Below are experts of layer 7 (counted from 0) of a mixture-of-experts language model. Rows are named router (the router's row for the expert), up (a neuron's input weights, with its number) and show model dimensions 0-63. Each number is 50 + 12 x the weight over its row's rms, rounded and kept within 0 to 99.
Before each expert's rows: a language model's description of what the expert responds to. This comes from a sample of Wikipedia text that the model never trained on.

# expert 11
Sentence-final periods and colons after years in lists such as 1998: Laguna Lakers, plus table pipes, closing brackets and semicolons.
router:55 61 38 52 42 37 51 48 39 86 29 52 49 43 48 44 36 54 53 36 59 58 77 46 42 61 56 45 42 47 50 69 18 49 30 43 68 54 57 50 62 66 60 56 60 50 58 54 55 47 50 60 73 29 30 48 46 36 57 45 57 49 58 50
up0:37 65 52 47 66 47 54 46 53 54 45 69 31 33 38 41 43 59 56 45 49 40 60 33 52 64 54 16 60 51 59 55 52 62 70 44 41 51 52 40 47 71 29 78 36 37 43 59 66 34 51 61 66 52 38 50 44 53 46 49 70 43 52 48
up1:48 52 49 35 58 47 50 53 47 51 63 43 44 40 37 47 44 35 65 68 58 52 33 49 38 67 52 46 59 45 44 40 80 49 51 81 43 47 34 35 20 52 57 57 49 54 44 48 47 48 70 50 45 70 73 63 65 44 43 73 56 52 53 53
up2:37 55 43 49 55 47 40 46 40 53 46 37 49 50 34 53 54 24 57 60 66 48 63 69 76 43 44 62 50 52 52 40 80 31 62 55 60 31 51 43 41 50 49 50 44 49 30 51 38 23 49 41 52 55 63 39 29 58 64 40 41 22 59 54
up3:38 51 40 51 63 48 61 71 70 46 57 24 59 20 52 56 60 53 64 53 45 60 42 64 57 60 46 57 52 57 47 41 38 33 60 63 54 58 55 48 50 32 54 30 51 47 61 49 44 62 66 39 51 62 54 58 56 72 31 39 39 43 46 59
up4:55 58 48 70 58 51 47 55 34 53 63 53 72 44 69 50 51 43 72 42 60 61 44 51 69 34 54 61 55 53 59 40 50 51 52 49 57 49 62 63 41 68 52 52 60 56 64 59 44 38 24 53 26 70 54 46 39 44 34 55 44 49 61 65
up5:41 77 44 51 73 41 44 49 36 57 80 51 59 30 55 33 44 41 45 40 54 69 59 40 44 66 62 51 57 52 18 32 49 51 45 45 71 67 45 44 43 75 36 55 68 23 53 55 50 63 29 51 45 37 61 47 40 51 50 65 38 55 42 53
up6:60 59 45 45 55 31 35 52 27 47 63 50 44 36 47 47 43 53 65 47 55 48 61 22 65 53 44 68 20 52 60 32 71 54 20 44 51 53 43 46 37 62 60 52 68 39 51 44 74 58 26 24 32 53 50 55 51 46 60 35 61 40 47 50
up7:61 53 44 64 55 53 63 48 40 51 47 59 34 33 46 35 62 63 58 50 41 63 57 75 55 56 56 38 70 61 53 26 50 56 49 33 59 57 48 40 70 33 39 63 63 63 58 36 48 30 42 44 30 71 49 32 41 50 59 61 45 53 69 45
up8:52 65 44 37 61 31 49 29 28 57 40 51 53 53 55 34 42 49 79 31 28 67 72 31 55 68 53 56 58 43 60 43 53 32 51 71 53 31 64 51 64 52 61 26 42 45 51 43 39 60 71 56 57 45 47 49 51 65 50 69 46 44 57 51
up9:59 63 53 57 63 27 43 46 57 30 64 47 50 64 57 43 30 29 26 74 47 43 68 32 52 63 75 39 44 45 54 54 51 43 40 42 73 55 72 50 40 73 38 69 36 39 39 65 68 48 41 59 57 33 61 35 47 45 59 63 67 42 58 66
up10:61 61 42 57 71 42 53 32 51 56 41 42 48 49 62 51 69 56 36 55 48 61 49 70 63 38 44 60 61 38 41 57 74 43 54 67 59 62 56 51 53 48 63 46 57 56 56 49 40 42 58 62 60 78 52 69 24 37 54 52 50 55 64 55
up11:54 55 29 49 52 21 41 49 50 68 55 42 63 33 62 47 52 39 50 53 42 40 31 55 66 29 55 60 49 58 56 22 38 54 43 58 47 50 50 67 26 68 34 60 58 70 60 57 28 48 49 38 50 69 41 43 32 45 47 43 42 59 51 60
up12:51 56 57 48 56 46 45 65 50 65 55 55 40 66 61 57 51 45 52 63 54 33 41 39 59 65 47 56 62 50 62 52 50 42 50 41 50 58 44 62 54 54 46 56 36 46 53 39 31 76 23 62 56 55 66 76 46 45 56 59 39 41 44 54
up13:52 58 48 45 58 53 54 38 61 41 50 59 58 58 50 47 39 33 28 58 35 38 34 69 44 62 50 50 44 54 56 50 56 41 63 32 55 44 46 31 32 43 47 42 53 43 44 41 37 50 55 59 44 53 51 56 53 59 63 46 59 32 54 54
up14:49 48 41 60 55 22 29 51 42 38 43 52 42 37 62 54 49 53 55 64 39 40 47 64 57 43 54 39 50 37 47 41 37 67 62 68 59 45 56 53 57 60 56 59 47 38 46 38 47 52 50 44 45 60 32 27 32 52 51 42 06 50 62 45
up15:35 56 49 57 49 38 18 40 40 62 37 51 44 43 63 41 33 52 46 23 43 39 45 63 62 58 55 53 53 40 48 51 51 69 47 45 50 65 34 55 43 42 54 34 61 36 50 52 50 55 71 59 55 44 63 63 46 40 30 60 47 62 64 62
up16:41 63 42 40 59 52 56 40 43 33 39 47 62 44 47 44 54 37 64 50 57 63 32 25 80 62 43 77 38 35 43 53 33 31 47 72 56 66 57 40 56 59 51 81 49 47 57 39 66 78 67 62 47 55 71 32 44 55 35 48 59 55 37 44
up17:21 53 44 43 60 45 49 38 56 44 58 41 41 61 31 40 59 58 37 54 63 47 32 48 48 54 40 66 54 62 43 62 49 62 42 41 56 62 23 32 40 39 70 47 76 39 57 62 37 36 51 36 27 43 46 28 37 35 72 52 46 67 47 56
up18:53 50 47 39 50 39 45 63 54 53 46 36 61 55 67 47 34 54 52 55 56 58 48 62 48 37 33 46 39 60 50 47 72 60 43 46 59 74 36 50 44 57 28 60 65 50 47 56 65 29 41 48 50 43 60 39 34 50 48 58 57 42 33 72
up19:64 54 54 58 46 49 46 28 57 51 59 56 72 59 75 47 32 57 36 36 55 44 44 34 36 51 45 53 51 44 52 57 58 58 46 38 69 53 68 49 23 50 51 49 59 50 51 48 43 49 65 64 58 42 33 49 48 60 66 40 31 31 65 18
up20:54 59 55 57 62 48 36 47 45 28 59 48 61 49 36 54 37 38 82 62 52 39 58 49 28 47 31 58 61 35 29 58 59 46 31 54 34 65 29 33 31 70 49 61 52 60 49 45 41 44 44 49 30 65 72 26 41 32 51 44 49 68 31 47
up21:60 65 39 42 60 43 51 56 46 53 62 63 49 52 44 54 39 54 59 62 50 52 64 16 44 67 35 68 36 66 28 34 51 46 49 45 50 67 39 41 33 47 33 52 41 34 42 51 53 46 56 52 45 62 47 58 45 58 53 92 64 49 43 39
up22:44 61 52 50 56 31 50 45 45 34 58 38 57 51 40 54 47 37 77 70 49 56 54 36 46 65 50 77 33 38 60 60 64 73 89 44 48 81 48 51 65 61 42 48 49 24 49 35 35 47 21 33 52 59 35 54 23 74 45 64 65 52 49 72
up23:35 59 47 50 66 20 49 72 53 64 84 58 57 12 56 40 45 64 85 54 54 26 47 65 47 65 68 39 75 43 55 35 50 58 47 62 53 58 43 59 57 55 34 50 37 43 31 37 53 38 68 46 43 51 38 48 51 58 45 44 58 51 53 48
up24:43 51 35 48 46 36 35 39 60 50 51 54 54 50 42 57 43 35 54 45 56 54 31 59 40 47 26 36 51 44 34 25 48 60 63 34 53 44 54 43 55 73 66 31 64 54 56 35 45 55 64 41 51 49 72 45 37 72 55 60 39 62 64 82
up25:56 50 37 68 57 19 34 60 55 59 46 25 46 59 79 45 19 40 57 69 45 41 53 62 72 48 75 52 39 28 47 32 56 49 64 29 52 39 51 65 45 50 59 58 42 32 38 42 51 59 45 52 56 40 85 46 63 22 56 64 48 53 34 51
up26:74 56 44 56 60 39 43 66 54 63 34 47 43 39 54 44 26 41 56 54 31 45 70 48 98 38 58 57 45 46 54 47 76 40 47 29 71 55 60 44 64 58 61 50 59 53 56 61 34 41 49 59 47 50 70 31 42 40 68 43 33 67 67 46
up27:55 57 43 40 70 53 17 63 32 36 42 51 66 46 37 33 39 66 68 48 55 42 53 33 49 46 35 52 39 46 49 53 53 45 52 53 55 66 52 48 43 48 69 49 57 44 50 50 45 59 45 45 35 43 70 48 39 33 54 44 36 33 46 56
up28:40 60 47 42 55 41 51 58 38 30 37 69 55 53 36 52 50 43 46 73 56 49 26 63 44 68 52 35 58 44 51 54 51 82 63 70 65 51 43 65 42 69 64 33 56 34 40 55 53 59 48 38 58 28 40 37 65 23 52 43 48 52 63 69
up29:45 48 64 58 48 55 29 51 51 28 73 49 38 40 53 34 47 54 56 64 63 45 67 40 46 62 26 36 52 49 36 39 50 66 38 40 49 74 53 35 69 45 33 43 54 61 72 41 57 46 49 50 60 73 47 48 42 59 91 43 58 47 28 56
up30:31 53 39 39 53 51 56 37 58 53 59 45 52 45 50 49 61 50 52 63 58 51 68 53 52 62 58 47 57 45 53 56 59 46 55 27 66 41 55 41 42 52 68 47 57 42 41 42 41 40 68 66 48 43 80 50 47 53 63 34 30 46 39 39
up31:45 63 43 51 57 44 45 36 51 53 51 76 51 48 57 54 26 43 51 39 45 73 54 42 33 36 46 46 52 41 44 34 55 66 68 51 50 66 42 56 20 59 43 54 57 64 26 54 60 49 33 59 40 50 64 36 52 41 68 66 61 65 40 49
up32:44 56 24 69 54 43 63 57 24 66 64 56 53 40 47 30 66 57 52 50 54 55 33 63 47 67 75 21 40 33 41 18 58 71 58 55 66 61 38 39 57 34 79 47 28 51 51 40 59 37 54 46 50 46 59 52 47 47 51 43 53 59 49 59
up33:66 54 40 30 70 49 50 83 45 44 46 52 44 15 50 50 57 49 73 58 59 57 50 49 92 55 52 53 44 49 49 46 62 60 58 61 54 42 34 57 52 53 56 50 64 59 31 64 21 39 66 34 42 48 64 60 32 37 42 56 74 45 49 67
up34:58 52 38 44 54 33 54 46 58 39 68 46 52 32 73 48 43 54 52 48 48 36 33 62 52 49 61 40 66 42 37 44 51 56 45 36 42 62 58 56 46 59 45 53 37 55 31 56 42 49 56 50 39 66 39 26 53 51 35 32 37 39 67 39

# expert 15
Words in numeric and statistical contexts such as per in $20 per night, up, between, coordinate ″W, and table pipes.
router:43 69 17 43 59 40 39 45 20 37 61 28 57 59 81 39 43 40 69 60 46 39 59 47 46 47 19 47 53 32 28 19 63 46 57 51 55 60 35 41 24 68 66 41 66 51 52 46 41 53 47 54 31 45 50 60 52 49 51 50 44 55 48 57
up0:33 56 20 57 54 60 46 60 59 33 36 49 38 42 77 34 36 68 47 48 55 53 67 43 30 49 50 63 77 47 49 51 50 40 61 55 52 65 51 60 36 41 39 44 67 49 61 67 43 32 48 56 63 58 59 49 37 28 40 27 59 61 42 53
up1:65 56 51 41 49 46 52 56 42 57 48 60 47 64 54 45 37 43 66 54 62 54 81 57 47 53 54 31 64 30 38 64 66 72 47 51 52 55 55 59 79 67 55 46 49 39 80 49 64 62 64 50 57 39 37 64 53 47 53 45 52 47 38 50
up2:38 68 47 46 67 37 30 46 53 67 46 55 36 40 30 35 47 63 66 75 34 48 40 71 67 75 66 33 41 51 61 57 54 65 41 52 59 42 40 67 57 31 49 42 40 41 56 62 43 28 54 31 43 36 40 54 59 49 62 55 56 51 50 44
up3:67 62 59 35 60 46 64 19 41 49 52 63 67 62 44 36 33 34 57 35 59 60 58 43 50 53 61 69 68 61 47 57 53 40 58 54 59 51 53 43 42 46 52 58 63 66 58 47 27 51 34 38 64 37 34 52 55 47 45 44 40 42 67 52
up4:59 63 65 43 64 51 51 37 41 36 46 61 70 63 61 40 71 64 52 50 38 77 44 62 53 51 46 58 40 58 64 69 44 62 54 37 34 44 58 17 72 35 36 44 44 34 47 44 63 54 61 42 59 26 83 55 55 44 48 26 46 28 60 55
up5:42 74 67 56 70 23 41 59 34 42 63 49 47 34 47 44 60 61 77 35 68 43 44 61 53 72 59 67 58 41 56 58 30 36 38 52 57 45 30 48 53 45 20 63 66 61 61 53 52 40 47 62 61 54 52 60 45 64 65 45 43 25 77 36
up6:34 63 43 49 68 32 57 53 39 51 29 73 42 41 33 51 61 50 62 61 65 58 51 60 62 39 58 48 43 44 33 54 36 55 58 65 71 68 53 38 45 53 58 82 52 59 58 45 44 25 65 39 47 41 37 54 35 34 67 33 41 71 48 41
up7:39 64 46 48 65 43 23 20 50 39 51 60 33 56 66 49 38 47 47 58 39 32 76 43 29 44 47 54 65 31 48 53 18 56 48 33 50 67 29 35 45 68 58 47 54 59 34 43 57 67 30 76 67 41 53 33 42 23 72 63 57 40 57 28
up8:40 66 40 38 65 32 43 59 27 42 34 44 52 55 55 65 57 39 56 48 45 45 25 29 57 61 37 64 31 43 53 59 49 38 60 46 50 43 61 30 68 47 33 57 56 57 47 64 53 52 80 39 46 45 48 52 38 45 41 36 26 50 65 63
up9:56 62 40 55 65 52 62 53 53 48 51 35 50 38 46 46 30 46 56 46 38 65 58 65 17 39 50 60 51 38 55 51 34 51 43 51 57 63 47 32 54 35 61 64 56 25 38 47 41 52 66 59 58 44 25 52 51 40 73 32 31 37 35 71
up10:44 62 68 49 45 37 54 52 51 67 55 50 46 52 89 42 62 58 40 52 67 77 60 62 48 64 60 67 51 72 60 44 55 41 48 45 43 48 38 60 48 53 45 51 53 50 62 52 27 32 43 62 49 63 49 70 44 62 58 72 72 39 56 52
up11:55 61 33 46 61 37 56 41 38 47 44 60 42 49 47 50 40 33 63 60 55 58 61 45 40 42 40 58 54 56 16 67 53 53 51 33 59 65 68 52 49 64 63 33 67 61 66 55 46 32 29 53 54 75 62 58 39 26 69 60 62 59 57 43
up12:47 75 47 40 56 31 35 23 33 58 65 58 53 67 50 50 47 46 52 39 62 53 55 30 48 59 49 41 27 33 60 46 48 44 55 51 58 50 59 34 69 62 65 60 52 64 40 48 59 40 44 54 61 37 52 63 15 27 63 19 41 58 50 48
up13:49 54 54 55 64 11 50 69 45 44 66 51 52 40 51 49 43 27 63 38 50 43 38 55 52 55 64 59 51 86 50 43 31 60 54 38 50 51 50 46 51 68 48 47 72 52 48 58 55 53 62 52 59 56 59 43 45 31 29 48 43 43 49 63
up14:40 59 46 57 58 35 64 50 42 51 54 64 52 41 60 46 55 60 75 43 49 50 51 76 46 41 50 50 52 27 43 37 57 73 64 33 61 53 57 19 55 69 40 66 47 62 37 56 66 60 60 66 58 67 45 41 50 48 67 55 65 37 71 51
up15:50 62 24 48 77 22 51 25 59 47 65 28 46 40 55 32 49 54 57 39 40 56 56 57 65 70 57 38 64 54 48 50 46 47 38 16 59 48 45 50 32 49 50 55 44 37 46 63 47 42 52 41 48 66 24 42 59 43 43 58 65 31 53 55
up16:47 60 47 46 55 24 55 52 56 39 53 47 65 47 48 54 51 50 63 55 29 57 38 46 35 53 50 71 31 57 50 40 40 72 59 48 54 47 73 63 36 74 65 45 72 43 65 78 42 48 69 37 41 49 56 40 54 48 44 64 47 48 70 62
up17:40 59 28 55 58 40 37 70 57 33 25 64 53 57 53 65 60 55 43 45 51 65 50 51 47 71 49 74 42 42 52 57 68 43 45 59 69 75 54 51 53 48 22 61 47 50 66 56 65 42 58 41 70 40 45 71 37 48 43 67 42 43 41 53
up18:57 60 23 66 64 46 46 28 41 65 58 47 45 47 29 71 57 45 44 54 60 50 68 51 42 50 43 56 44 71 50 68 45 36 77 53 71 36 38 56 67 61 57 33 46 64 54 51 52 60 37 30 60 52 60 51 37 42 54 62 32 60 56 54
up19:41 65 57 44 68 44 60 37 19 54 49 59 45 31 50 56 47 33 53 29 60 49 38 17 40 39 52 53 56 35 37 62 33 55 45 40 40 54 65 63 52 78 56 46 55 50 65 39 59 74 43 70 56 46 61 43 41 50 28 40 44 39 49 51
up20:42 59 46 51 57 52 66 55 42 47 53 62 50 39 39 40 32 55 67 59 39 56 72 70 42 61 41 55 62 48 39 47 51 31 75 64 53 56 37 54 40 56 71 34 46 59 35 56 72 54 61 41 57 53 73 62 32 52 51 48 56 50 49 64
up21:47 63 56 43 56 08 50 54 42 74 62 46 64 39 71 34 39 28 49 23 47 58 47 48 59 62 59 54 44 35 53 45 65 71 63 58 50 57 42 79 39 72 47 49 53 56 31 62 29 30 42 51 48 44 47 61 43 58 38 45 50 54 60 79
up22:67 64 53 33 42 53 64 55 57 47 36 33 54 67 61 08 42 53 54 64 45 63 74 47 46 48 46 45 74 54 44 49 46 45 50 26 47 50 57 25 42 76 31 59 54 34 45 46 56 41 46 66 61 45 50 50 31 14 62 49 67 42 32 58
up23:38 62 30 56 65 50 35 37 62 27 71 50 57 55 55 63 56 30 60 54 68 42 60 40 35 80 69 82 46 38 38 58 24 39 43 47 54 47 61 71 47 51 30 47 51 58 52 53 59 46 40 46 68 55 42 61 55 43 44 46 44 40 63 71
up24:71 61 60 62 54 41 56 51 40 75 50 56 47 37 62 33 39 51 63 47 63 39 47 77 51 53 41 42 27 48 60 57 49 56 52 52 56 47 42 47 59 51 64 37 86 47 49 63 38 60 57 58 72 50 61 55 29 34 43 35 33 47 56 54
up25:45 52 56 57 65 57 38 40 36 51 34 37 43 47 47 34 53 50 41 57 43 44 35 67 52 43 60 36 50 36 45 46 43 46 40 43 54 62 50 43 51 52 65 72 57 65 49 47 30 34 60 74 62 37 51 49 35 26 67 29 34 44 37 40
up26:49 73 63 35 55 38 57 24 30 54 52 74 67 65 45 34 49 57 29 39 39 58 54 42 58 51 40 49 53 64 58 76 62 56 62 65 51 68 59 52 30 64 48 50 44 60 71 49 54 81 55 69 42 39 37 60 49 33 57 21 54 50 51 50
up27:38 66 51 63 54 47 50 36 44 57 62 37 53 42 33 41 37 47 59 48 50 59 51 56 41 66 64 51 35 42 54 70 49 44 49 51 57 48 45 49 31 49 40 47 42 53 65 55 43 34 63 62 48 33 42 49 63 67 65 30 44 48 39 46
up28:32 56 67 57 46 43 42 58 50 72 56 55 46 54 75 60 37 32 61 56 41 68 52 56 49 39 57 54 53 43 56 49 57 61 76 59 55 74 35 58 34 67 44 62 51 40 53 64 56 50 38 40 55 42 42 57 36 47 67 72 38 57 72 50
up29:48 62 62 60 55 39 60 54 64 43 28 32 37 57 76 48 69 57 53 26 78 43 59 55 47 61 49 60 47 69 49 67 48 58 46 69 45 65 45 52 32 52 72 56 48 52 52 59 52 46 72 45 38 61 40 49 46 60 56 53 62 63 46 53
up30:43 60 52 59 69 58 29 46 33 55 44 44 52 39 53 46 57 48 54 28 46 57 69 29 43 48 46 48 60 67 59 62 52 64 40 28 49 46 71 77 40 37 63 53 44 46 73 67 43 57 41 59 57 49 29 77 37 46 33 37 40 56 32 67
up31:40 50 41 55 48 40 39 34 42 36 67 68 48 51 53 45 67 58 42 39 47 55 44 61 51 83 52 44 45 49 45 25 40 52 43 33 63 90 65 42 53 45 58 77 56 71 47 50 37 29 47 58 60 49 65 38 49 50 56 48 48 51 40 56
up32:48 60 57 67 61 27 28 67 23 49 57 59 58 59 44 53 49 37 43 35 36 52 45 60 68 47 45 56 44 55 44 66 51 48 68 64 76 58 66 50 60 41 58 40 49 51 53 51 22 69 50 48 55 64 46 44 54 40 51 61 37 59 47 35
up33:52 49 46 73 56 47 57 46 66 47 29 56 57 34 43 48 26 79 53 09 44 44 66 47 44 25 52 49 65 79 44 60 42 79 46 22 60 56 31 44 47 54 64 60 17 40 56 41 50 46 58 32 71 43 52 48 68 56 36 54 40 48 45 63
up34:44 55 47 43 68 48 53 49 31 53 45 42 45 46 54 46 25 50 62 68 27 49 32 20 47 54 50 51 33 58 43 67 49 50 72 21 40 28 48 49 34 56 57 65 71 35 43 41 47 45 55 49 69 40 52 67 31 39 52 42 66 66 58 44

# expert 3
Coordinating and, or, & and list commas, semicolons and dashes joining names or items, as in Revenues and Treasury, Tippin, Ducas.
router:30 78 68 54 50 41 31 57 34 54 52 50 55 79 50 55 37 47 62 27 49 53 61 76 55 60 45 46 55 48 44 74 43 69 37 40 53 45 47 54 50 60 53 60 63 47 47 51 55 46 28 60 56 59 45 40 35 44 45 46 54 41 70 37
up0:49 60 47 39 61 47 35 50 36 71 37 35 38 36 63 55 36 27 49 42 39 52 45 58 46 50 44 63 48 64 20 28 55 63 39 60 48 69 55 59 43 47 36 38 52 51 61 44 40 47 42 33 60 54 25 71 31 41 35 42 41 53 27 55
up1:60 50 36 64 54 47 39 47 55 57 44 40 68 49 50 42 52 47 68 55 62 48 59 52 67 30 51 54 45 47 50 53 42 62 41 35 48 62 14 48 68 56 53 79 50 33 51 48 47 53 45 56 66 49 76 47 58 46 51 38 43 30 31 67
up2:45 59 39 37 51 40 56 66 66 56 51 33 59 47 55 48 52 60 54 60 55 58 68 30 56 54 39 44 67 43 38 44 29 60 49 54 85 71 61 54 48 54 57 51 43 44 47 53 49 50 78 46 74 52 18 86 61 52 50 55 61 56 51 42
up3:49 64 43 65 62 57 51 44 38 49 51 43 51 47 37 55 40 56 33 45 48 60 70 59 70 53 50 72 24 54 49 43 41 57 63 40 54 43 57 62 58 43 64 59 62 62 61 59 27 50 39 52 39 55 37 36 63 49 43 68 40 37 40 47
up4:54 66 46 42 61 47 54 33 32 43 43 55 63 53 49 36 40 57 56 47 51 48 59 28 70 52 68 40 24 59 35 48 46 33 60 68 72 45 63 40 51 59 29 57 54 49 50 64 52 57 43 49 58 51 50 43 44 54 64 36 48 42 49 48
up5:49 67 45 41 56 51 61 37 44 46 55 67 77 51 55 35 32 46 64 58 49 49 48 58 57 70 56 50 53 48 29 53 63 56 42 49 53 81 46 73 52 54 62 40 44 27 46 50 64 48 79 56 43 61 31 62 57 50 49 57 52 56 23 49
up6:46 59 29 58 59 32 50 53 57 51 52 58 65 54 58 33 72 42 72 47 51 39 45 56 49 62 36 61 49 45 42 57 43 31 60 42 51 61 56 43 78 82 52 37 41 44 39 43 52 43 71 66 73 40 33 29 45 52 63 46 43 53 30 72
up7:52 60 52 40 52 37 69 49 66 58 61 37 55 41 47 38 46 33 32 45 42 65 30 58 79 42 67 58 54 48 50 41 63 43 56 56 61 67 68 35 35 54 13 50 53 50 58 31 46 41 54 32 71 52 52 53 62 41 33 36 41 34 59 46
up8:48 58 40 28 54 49 44 25 41 37 50 57 27 50 67 49 49 40 50 41 55 38 59 57 45 53 54 44 66 52 40 49 39 54 33 51 55 60 62 39 52 63 67 53 49 58 31 36 56 31 55 56 34 50 79 73 47 43 42 59 63 75 48 59
up9:71 57 49 37 47 50 71 57 36 73 65 35 46 51 61 57 21 35 45 61 31 43 48 46 43 54 33 50 31 53 57 41 56 35 54 50 51 56 59 69 43 79 50 42 56 52 48 44 41 26 49 41 44 50 50 29 48 29 49 35 84 42 34 62
up10:43 60 41 46 56 34 60 55 38 40 42 50 59 52 59 44 43 44 49 51 52 27 25 28 44 50 52 48 42 62 47 45 62 51 72 55 64 52 42 66 57 78 47 39 36 39 72 58 61 37 58 68 58 20 62 65 43 60 46 78 38 34 48 57
up11:57 67 56 25 56 52 68 58 20 57 51 58 77 59 45 46 60 35 44 53 59 45 51 70 31 63 51 59 61 29 57 19 61 55 55 63 49 43 49 25 52 60 33 50 66 58 46 41 55 52 57 65 56 41 30 52 46 48 73 39 28 47 36 60
up12:55 56 53 34 47 62 70 29 52 69 73 42 63 55 63 20 66 57 30 49 43 48 54 39 36 41 53 41 54 28 51 53 71 58 41 49 42 69 28 48 51 29 45 26 48 58 51 57 54 56 49 42 48 47 65 38 45 65 81 57 61 47 30 47
up13:61 58 50 48 58 33 51 66 63 56 44 36 28 55 76 44 56 59 61 30 81 33 53 29 41 44 53 56 38 58 54 59 57 56 35 27 64 71 57 30 40 64 58 47 55 42 62 59 60 70 64 61 55 43 36 49 51 52 39 55 41 41 39 55
up14:75 63 35 32 53 50 50 44 42 60 25 46 67 68 46 57 46 64 64 59 61 55 77 41 44 62 58 44 46 63 56 48 26 28 33 21 48 57 70 48 52 60 49 62 69 26 47 60 61 62 43 65 51 28 52 58 68 57 44 24 47 43 62 52
up15:66 63 42 65 67 39 55 46 53 42 35 50 43 46 56 51 36 47 44 43 49 51 49 34 55 68 47 68 39 57 34 42 42 50 76 42 62 57 55 44 46 51 32 68 53 33 44 53 24 68 44 35 40 47 50 57 32 34 51 42 36 76 45 45
up16:43 62 65 38 61 36 49 58 23 60 66 58 49 68 47 41 37 33 20 38 35 64 41 58 66 43 34 34 41 43 49 65 65 58 91 56 55 54 54 45 61 60 60 53 49 51 70 60 53 59 43 33 58 66 56 54 58 37 48 60 39 57 58 43
up17:41 98 40 26 91 26 46 40 41 59 52 38 57 54 64 31 44 49 72 39 52 66 58 46 60 36 51 37 45 38 31 45 43 51 34 42 63 69 35 29 48 68 73 65 74 43 54 56 48 35 49 54 56 49 66 50 23 35 64 54 47 70 43 60
up18:48 53 29 48 61 40 47 62 61 36 37 57 52 44 51 54 52 44 49 84 63 50 61 22 60 67 59 52 54 46 42 38 36 28 61 55 45 48 56 42 55 66 56 57 51 53 56 39 69 48 36 53 38 55 37 65 42 62 46 32 56 48 50 45
up19:56 65 41 34 52 52 68 40 47 24 31 44 51 45 45 54 46 55 74 47 56 67 65 27 48 48 46 46 54 48 26 38 17 53 39 68 51 75 42 53 86 40 59 34 41 26 49 51 32 67 55 41 56 53 34 86 52 60 48 27 61 61 67 48
up20:51 55 48 23 51 53 67 50 47 58 54 40 41 46 50 27 63 55 62 67 53 51 50 59 25 46 70 41 80 29 64 34 68 64 69 29 56 42 36 60 58 73 41 62 58 41 80 54 27 39 56 40 58 36 58 58 42 41 53 41 60 41 41 56
up21:52 42 41 48 47 49 65 54 63 50 51 53 40 43 35 41 31 54 53 36 54 57 60 50 38 57 41 42 54 52 60 52 59 64 35 25 61 58 61 41 47 50 44 48 55 36 69 56 32 19 66 41 35 56 23 31 22 56 50 43 52 67 62 56
up22:46 52 38 71 55 25 43 32 35 48 56 39 41 26 51 40 53 48 53 32 54 46 67 29 41 34 33 46 58 60 36 49 52 40 66 56 53 62 45 32 61 41 52 40 50 64 42 59 44 51 35 52 52 39 37 72 70 39 56 75 49 56 31 58
up23:38 58 34 47 74 33 66 34 44 41 51 33 59 42 35 53 57 46 54 52 45 60 50 28 38 53 46 54 63 48 41 45 49 33 63 44 60 66 52 40 44 61 33 61 51 40 53 53 71 59 56 84 52 54 54 49 41 41 50 48 46 36 52 56
up24:37 66 36 62 61 39 40 43 48 58 62 31 46 39 45 44 57 53 49 58 42 61 40 40 63 60 39 48 63 50 54 35 63 57 39 49 53 60 52 40 30 35 40 41 63 66 50 32 29 50 43 61 76 41 35 57 44 31 36 49 53 43 40 41
up25:59 53 54 33 51 50 44 49 49 52 36 57 66 59 43 51 70 20 48 48 35 43 45 52 36 46 34 59 71 29 40 54 33 55 77 59 50 62 42 51 58 78 49 57 36 51 54 46 61 33 42 73 45 61 66 66 45 69 48 69 66 79 65 57
up26:60 46 49 44 43 51 57 53 65 41 61 60 47 54 65 42 44 30 43 47 34 67 58 43 41 75 44 41 57 37 44 46 46 53 40 61 58 36 55 70 46 57 50 23 64 39 72 37 67 42 37 47 74 41 54 49 56 26 66 58 32 45 45 67
up27:51 54 44 39 53 50 50 53 49 54 43 46 40 45 40 40 38 56 64 49 42 42 59 64 28 47 35 47 59 61 39 63 47 60 55 68 55 62 31 63 40 59 40 47 68 66 70 40 59 54 53 30 31 44 62 44 49 24 50 28 61 52 26 65
up28:56 57 40 55 60 41 47 39 31 71 63 32 54 46 49 46 54 43 79 36 48 71 48 56 50 59 65 44 40 45 42 53 56 54 39 51 59 37 65 43 56 61 50 38 31 58 41 56 43 48 57 38 44 56 50 47 43 69 72 44 45 59 54 37
up29:54 81 41 51 64 14 58 34 26 50 59 50 54 42 53 33 49 53 66 70 50 37 56 36 56 57 46 24 52 28 35 40 40 76 46 61 62 68 43 62 45 63 39 49 53 43 62 55 60 63 67 62 66 47 52 37 21 48 60 39 57 51 46 50
up30:43 57 39 44 60 31 29 52 54 39 49 48 45 55 54 47 38 36 42 41 62 49 57 43 55 47 62 58 63 29 48 50 52 51 65 61 72 61 56 37 34 69 45 61 53 35 56 60 49 45 50 37 60 37 44 46 58 51 43 51 38 71 51 69
up31:66 71 48 43 64 47 73 33 29 41 40 57 50 58 61 32 54 50 33 50 60 47 37 37 50 67 45 56 38 55 43 48 53 24 52 57 71 57 58 60 65 48 27 69 47 32 52 63 61 59 63 60 51 38 46 52 49 41 55 50 34 38 64 60
up32:45 59 41 53 50 45 31 45 50 40 65 48 46 65 37 28 40 28 54 57 34 47 52 42 40 32 53 39 78 63 41 55 41 35 59 58 59 60 56 54 43 50 63 38 42 51 61 47 52 46 61 34 62 47 71 43 44 25 57 42 58 51 57 68
up33:55 54 32 62 58 44 50 51 53 51 59 54 45 36 55 55 42 44 77 42 47 39 41 62 39 31 36 52 43 49 42 28 46 39 41 47 51 55 50 70 39 53 42 56 73 46 53 43 60 70 65 62 27 38 41 33 47 58 63 52 36 69 41 27
up34:57 99 37 40 69 23 51 53 40 77 62 49 69 61 54 12 40 52 47 47 48 52 65 38 52 52 59 30 37 32 40 54 35 45 43 65 56 70 40 59 53 51 38 61 71 49 67 57 69 34 65 51 65 42 39 59 37 44 47 47 61 61 61 48